Weights of a small mixture-of-experts language model, trained from scratch on English Wikipedia: 128 experts in each of 10 layers.
Below are experts of layer 6 (counted from 0) of a mixture-of-experts language model. Rows are named router (the router's row for the expert), up (a neuron's input weights, with its number) and show model dimensions 0-223. Each number is 128 + 32 x the weight over its row's rms, rounded and kept within 0 to 255. Numbers have three digits each.
After each expert's rows: "gets" lists some tokens that make up at least twice as much of what it gets as of all text. This comes from a sample of Wikipedia text that the model never trained on. Tokens count by the router's weight.

# expert 22
router:103124105105129142126127091166116102109223182083148144175155100132135162191127112117146092073121142176178149167153131165142255105113104175114158185127142114120142107140174164166149158124159148109088152122148104118130142129142140082157128154177192146142108175093118118152130137065126163137136177151138083162170095145160170129097103198145198100096140146088163151139128095146117124148156158141138124157079167166132115079120133158098093093127142137095163151108158050197068100132072129185123133132060157166099129163126146144112133134050147127112107108135097108143133119179142124105146144102148154128154053145116142131132151139131105132066104144159140143106171159177134105090135
up0:112118142096119099105107083116136167112130149085097106133126213086139110077158188141199111119145104146172078116112144142130090119174106139095095119155147040116116136157128153143116161118107155154154088104162121126076132117131117135108179111139158174156105177106108123074170101085136179162117178140173141127045143172110109100082106113094185112093189117110167183115183136078141193151158139162138095176136116171146121105167091106078117108070188090101071155072105143090130046146158144135085135109149145163124146140137145133095095074158138149103132112072208151124197113099154138115110155140128170125115186137089175110141110177123106136129149138111129149127091084125167072139085
gets: " |", ";", "|", " /", " –", "\n "

# expert 88
router:130121192110120064145110146185143134047162212160129081124219158079146092151182132094159137077106185143178152170105113130159138108119100146120169154180162128079182119183179182167167160109088126091076085120195137090170163178125163103154110146138113141107076132081098157150168174147166137146088136115086136106119123127121078094135133130140147085053142117178132103193156147107141102113099158157127142122117157157081059104136106124107126104200208112095117146134155098127132109134091154126141123148147133184146148140137140162104127110146095112149112121140127154113158109120173136163163109099115073104224072145141137113118137153127109155074132129116145161116148147157084146118092
up0:022123110146091092143108099121123145110162129103149166081173142162159162115124135108128146096137132097062081117129113136079167155136176173058166129150152094136154089144133111154146132155192112106101111089148090114103091159136092201123151154138158149093187167129133147124194168128164146111145151174075153097097104146126130132104103139143113116126118122122118187157163164155129092054112169134110111087121103131125070148086084158153084122105083120103108118089127163198145175088111141111124119152148062125175122144172129104130127070094132142143153103065131102114128115184145171105104152022109106096089122147210175092120103080083128157120131130089121078168116141165186179086114
gets: " United", " Al", " Ar", " South", " Pro", " Car"

# expert 45
router:131162137103106123099138117151154134068193180060159108118125142137180100163109122084151114095088157116157154184149124171112255104094116181093114122159125150084118133166137154175143141095128142089123146105108162107111141079150206148136082139132171145223113079051105098117159145092108129134069126132153081115124140126147115107138135129132158055151110133126171144190135151123141103128135161126124123151090154178072135096219121135113102111133127096154143116136134139156107093129113197137093151155131122200113136093127135231151123133125149118131148094131124136158155069186181109179150154113127134110143079123125117079151091104130132100099097188151138125156134124117087106115130
up0:135080175159113131067067167132169137124124108140097161128119103138120102132120095163200164198102111101146064110141089108175144139147078119116125133139144131152102119139078153166147149118137134120122110127113060157092178152106142110142150104108143184160076153139099086186123185096151108177083139110141106132128126180111172144130059175089167116131160128144148092125118190102107124151095120189107155173059176169079161116136036133133139081089154122102115135126062137155184088136118149136221138105123140125147093125101149097056122135176172144186144142229108160115115126144070126116127084105153118127163143109107123100092104131128181065112101167103101125151112099118094113139083
gets: " ", " 13", " 10", " 6", " 8", " 12"

# expert 70
router:097106172140131100119124116140124104066173212131150130146140127143128114175147045119169121067137133125137153126117133078098182118074121176072116136107177126043110087198138185158152138105122120142103144166118111097105127137171197092166082168098122133178101146150141137184146170118146167177130211148145100124141111175161168129145117143104157116123141156082112123137176132158167160148140135151113168143097113157105093115105135178073099145167137085132155108112154109146152111101098168156088107169065124131163205128140091169164167103155110131113117101121159121118180116129174100116092171123120103143171101161136091072135075164144112061066082095137119213095180156127102103124098
up0:120106092137119140107128159098103110157093145116145096101164146144141100124135142110091174156091142151135141141093112132117128102109121122128088149099129123141158124097108182162122170102170130117124195118171066099152149118167103151093102110127072154153161135152047091120143164162145134188099172069162088134116124148137134208137079084127121174135167125195147110121169107178151132191097136154120157073171116066129154114139164164161106087066163102190190095145148108162125157119118221147113065153134113120139087180131075139144153117149161153083142191127118087121185112127123137144161174090163136064196107112116145123165056197092131110095155114122178122108151097203132096162132
gets: "=", ",", "M", " on", " ab", " m"

# expert 96
router:090134161084137133118130103143135111113239187098126122178142106093109149198145108109153103124120144146168118205139145147116255116104098149111132122123158136127188124156136206138144188096120137082061138133125122115140133111098153098108128187183169165150111183086169134134118122144139203122123202135122115162155106154144170176126128128140222091111140144153118151133143099134119078162134120124125157146091140124132119134125154127111112053141141120105165139108138056157030099141060125174127148139071126153149141137126140197127110135092110125138087138132114135112153094169194146134127144084110160106171033136160158130118146159149143123080134104139127124140183155121129128123103
up0:129076133086097170082113173161161173138153161113131138123126171197116133141192188116054118092109153073144110095148098118132175098071027164128148212133098141130075090174121117130114040156166161111146108133098135132148119072116161152092098126094098208164126142145124043160082096155144156085177163084128109117198115183075153159171144125078128117110112128150111115108118106119150111153106128121094141168063144126160075096098125146153127131175126158111178118128083193140102066089136087138133119139151147087088095137115156123162128146164072127149118085112142127131121054120102125099143105125073167091132095147176082129114131129101123107141132104103119128130130128126170136086119
gets: " |", ";", " —;", " –", " /", " -"

# expert 100
router:132135075088145197170107096143145112076196149118138115115121159118172128170169119113162112092054185165140173167149098125073179155163157144113173124122151133129084129145097208155100143163123117119117148141155152139113121111140161145090069165131168121172107199107121149110129144075132190143123162131200054109160122124187178111059121146125137098049123151133132156128105132096115110149156150087125101091108188138148105099158125129092074086111162095123201119125137052152105079158095122107124095165107190195128148119132107192102096104070113099160136082131149158155113105188207145150133161098104128098145091128110144060147118175097132122125108142121126139104145109136126098101123
up0:176110177155165084119157112176136115148081108145168171155168163118170136128136144093149084150146041149145204161146109122097097146129164090152128135127167113099088123155120113136105135082085124148092112154107094135154111101121128130115153152116114148116147017188064144132091094133187157167129138164197116099117169145109120124125117090140127169156113121119179147108095174166114077106167181095152101082076140169179132203069097118133091096136118148139115072104094086118140147139138108169130101126159110138160117123154136143126174148069139094199132052189103121144102127099124126133153058121066123162094078080132128141161054118155146170112178138149089125110157153157099127073143
gets: "a", "o", "i", "ia", "u", "an"

# expert 38
router:089110142133117179146100110194117080071250172118121136105140132102101139194153175096160163090150101138147157221114141120095230147126095159097109159170142139106112118157146168172097184085136168098111137157146140136168166133104186116136114191131193141189088126073081151143116159129124162107120109125138075156153090164151129159117152153107151094122129146126097148169153138122100127129141146128151136147103147146097102097150148128139054132145145136136117172089127088146114069174107185154119181147092079168137125090103138235110127097133134115160124073137133122150167094158165130129106160102119145124183085173125136062158127121083079130120087133104150130150151091108129102137086
up0:103162129141154079155120134092128108144096120131133147089117156109154098132139164179151159153138133094100097110134162076135129157117184226114108196080153101181150144118081150169092096176163119121119184095215116060125206155153152088114126128094140141127133117070128092121095189173102127173151139107184073141156107082113042120162137111080147149146124105207139130080133125155117156102120113099118092090137117104127149093118146142121130152128150167135111133175128161047095145093146106112117156134114105109150031110166129178113155144125091148154150149088092137047094140150096179102130164103124088093119094177086126151145125149035119105161131136126125157168132111151166144160106
gets: ")", "\"", "}", "1", "2", "3"

# expert 116
router:076134167125095145133184120166143145084183179077124123085140106114132092165142132084178135093121177135124149145104152159110216131100121135110142124083128137075114112168132145155146123151144181094094157183173108117153147079169238092117100132143119177190136100098119130108165154089124124094093097152126045092133109181188174142107146108135122087121114116106106148176172073095108150155113099125172118161079164166123081115216080160113093166159136126157138156097179118145129157111122140082131134131114109170184113111148141214139151109142117087166154116171130153162113078173159106157122125134167108141133085145175080061107085137192136116119123132136153172167181121121124112138159
up0:108137134101139104080146086127148164157074126105167132154156126170156152145146140127143131138099150127141148083141079112154134113116213090137138094094067059150101138117142136102109124129146158161118194129104153122148146037103135111132099090162140120131137099086172068112070120119105087101158107110157157084130146084091156151180122167127068123116075116076144025141098118071132131142139121110122088101102155153106154180105144166117151106144156158142156095148081103150170160098114111123162115139143088163110112102178124115174082141162119150089091176093077158109098098121080155147150102153097172079139174114097142140135119124137096132146044061169142121123154129036147105244120
gets: ".", "0", "–", "1", "5", "3"

# expert 92
router:107117156126126124136094165158161074103184155107158076143126130125133178169154117121189164094138094157118179149125172114086204148106132146083164140148133140080107064130124172132160116110146189097138139188188097149135126127160168070120139201126131157193076112133090158116146146108111163095085108096155090124171084134158107150157125146123133121068183136110127108123139098125108110139144137112137108123125131145161096126176125139131055133189180143113138131082094045166131106118105112154162136131046171202169120112139125220128122105108093111194112090119122192172165144153147131185122188099176126105170116158111130082151108185114077130064064119160141135130133113108113134106130
up0:121188099142141152136094142131121161123145153128068085191096100141183069171089137106174131151147098163119108123096164177080158138118119160099158202160137152100078130105131164114092116161092068092139067124108174103120068121137080111115155102120158163177114172086143080203118136131182129150135152146068085166156135179178165111090192137126181142127146178139111135126086116184099084104079155122058145114099134140154106155127112192177160148132133047109089158147128134164123137147143077183116122118144148103119117157087158131101081112073142101156105165134112129138126121180099092144150117120158152175090127125123106126106123210138155143167138059080135112129093114133114189130067
gets: ")", "\"", " \"", "),", "]", "\","

# expert 12
router:147127080113108155142159144151120108065188210105143148127162140121138157177139115102158136073109178154129154123143143134045177131084105125108136132146170162122089108153152228160164149135177150113054141147154122130138147140125197121083119171128175168173098159085086133128128126160117206169102167169164070115164118110184185132102122109154143082046123151104132170172117143059123100116163178086135084094091181179154124105152088127103089126109135104093179100137155026145121130105114096129115155162103156154116166168092152184128134115102143116153096097160135141120151119144188142136138128076156102126161101110132161074139123143150146117113104094116132145111152147099107092124187
up6:127085149182085070075135112122162142117133121073114149119127141018142153094108101110145151133129135153165113135193122140124102115139152150075136161154164140138188107117136151228113171110154146142129168099109112166188168139163175115110123124133150108110105167107118111119099074158130097094110173162142193120099185195090150120158117109140164140151143176232178147142131128130105174104133138140178168127092081173149131137131128088107190142096128138075082098122121090111149110135151167175127090165123175097083157108110086150156162142183100091113199063073092177173148125103097124141132115094163124168080095118116128110156115143128174165127187155114149138120144135126102151195157
gets: "ie", "a", "on", "er", "en", "y"

# expert 35
router:122166167096153123091111104118136077084198192108117111120153136083139141160114107122097115076105169137112130193114139149092233100118141161121118114150134151070147147136142158120148167125130179105137174150104132131143154132164211082113130127173129140123140180114164117104168167093157168135073202122107094081158079171152189158141117120137177043128128146171132150161112096155106095161124104139129098136101125123124079109165116167159050125126118135106161187132135084107088119110114103072163110190128124130135131157074080202135119107072130119179144120121138125183145119127137116157158193144159107110196069106181111098162110165183065113089085109131098123097135126105128136107090
up6:147097145113235149122164146100136133150141173120068182149114068132110139139070197105123126170093147106094108121107121111158146144077119149049099144121166070090171158117145154084101088137141127156122136145088127157163085152105103111138109135104122157111082123120150151148160063189038168125107108126159094100141084157141102144191136119146115139122134163160163124167093187070124139111080129149095161138142181124090119133171160113116192133165103122115180108102142141081179114174118167171113137103100139114149124160119168179121142129138084221109166129144043095115124124130141172109119133137123089097107102061147135136096181120232133144121182147089109106161132126086122124134133
gets: " |", " ", " 0", " —", ";", " —;"

# expert 81
router:109135108127114134147124097175109093051166159151157117188107144110140138217156106118138165069153124138126149223112142145108187170091127160167130133164160136085138128164144179140145164117106180093050108123181110145166147137102148071141127194089150105191109195123153162116111128101162159087093138178111098152131100123179177176121136119138162154077158087113153129141164113137114097143150183156120134128157139127134051109187123136105068099101111134124147152145130093110101061111101160180138116141044145171170149128099154203104141138106109085114084107154134166138181140156146135158113163098157159112170084164152155109115106144087115174108071100102118129117129115171163080090116
up0:138161127115112109079113036142129150141151174139127136158125118142114151180140134122193136104170098160117147123170114120126090058131161097089111033182085103189151119085112088070129168072095122098082119153120171161185152130097126159159120152130101129149101192124086073136174124109178169086137121080126172129136183074146098178091150086110149124110201118110136162112133102191114116153178150126062123130128097164118102155138135107124072140106164114122088142069106146087095100124151145132153132153136152146124114057110120145154135113134112082207159173105144130154153191152108097159125090111125186130179150151142129117088133124120130123147176058119147092137178065146104077085126
gets: "\n", ")", " |", "\"", "),", ")."

# expert 29
router:137077086114159161155126129127123111065202162112080149151082162082145150170134130150107138139101163161100188185130143132118197140170131173108127155166143119112078127132189209151110145146123155122096137149144135141145142031147130144124079159175113194174129149122098124134127128130100167125113156157153113127144127135174154183063151134112176129067145139132115143166150134121136093156169189081139075123104150169177143109179105135043088099128209136144193125172153057148080121130118110127129146107119213167088124126101177164094110155085108069165139093146135184117145098162173164123099162143147122141144101133167163058124102164159128155129110147139161177139118122128106114127129
up0:113119173146196154167144116163096134134137133144158144144144139210111105142123054144153097109094174160155114142154131139115110100140119129169157128148114114132180193156123131102143119099125174109147110192159170141061133185139072113096151074120098154150152139153089123137111149110115142134195113161143089178146126094131119155107116115116103133040255146173119080104109072120115124095117091110131111138102084117131114118207104171133121090097106113161140097122121105153104107071103124123126033150139127154141108100085120140147128166097145127122161104182197094127109204121184145134100109123095134110088110085096156153166114174132075118146123111156040135113175134094137077131183
gets: "o", "et", "at", "or", "e", "is"

# expert 53
router:101145168142146078089047049142160105025223199117153106115105126121087134150174119176131111100118197140176104218137117114124184107115137129142139161141153083084160113140105168163137134143114149101108069173151115142134140127140161114178146153132122114157126161102126133121096174132120140111140177149139130173140099195094174121159132126102171087108106131157154136142092192140073158148108137176196149151131115141103088147091057104125108081178142068152144169096114122140082144168053164131134122140099129128153105118169078144108101146162146108111153122184145137132103107182116148117127138102122108115128100138202101046126130107120125148061104153123114179099163149143136153125098
up0:109079123102166165135162126117154105129140155146111121170130057134085190116163190088145078117136149132094107162127087157138144143169103192094173126112099069114154099108097150159135137160106129148148114153187208102101127143153130136124139161162142137111075109133072099111125151089094101173165171216151132113150111126079140126092114143146192113163162125096152097107163156150089160222135127113109083083159140072102104088143112104091097142148104119108193158130092125109110150167138119178091089088095091102091103099133144123092176119145150096098112160117189088146118092185167145088120117130187103089127110192114099132102104099201119100098139125031127143091094111128063120099134
gets: " h", " cons", "em", " Y", " min", "p"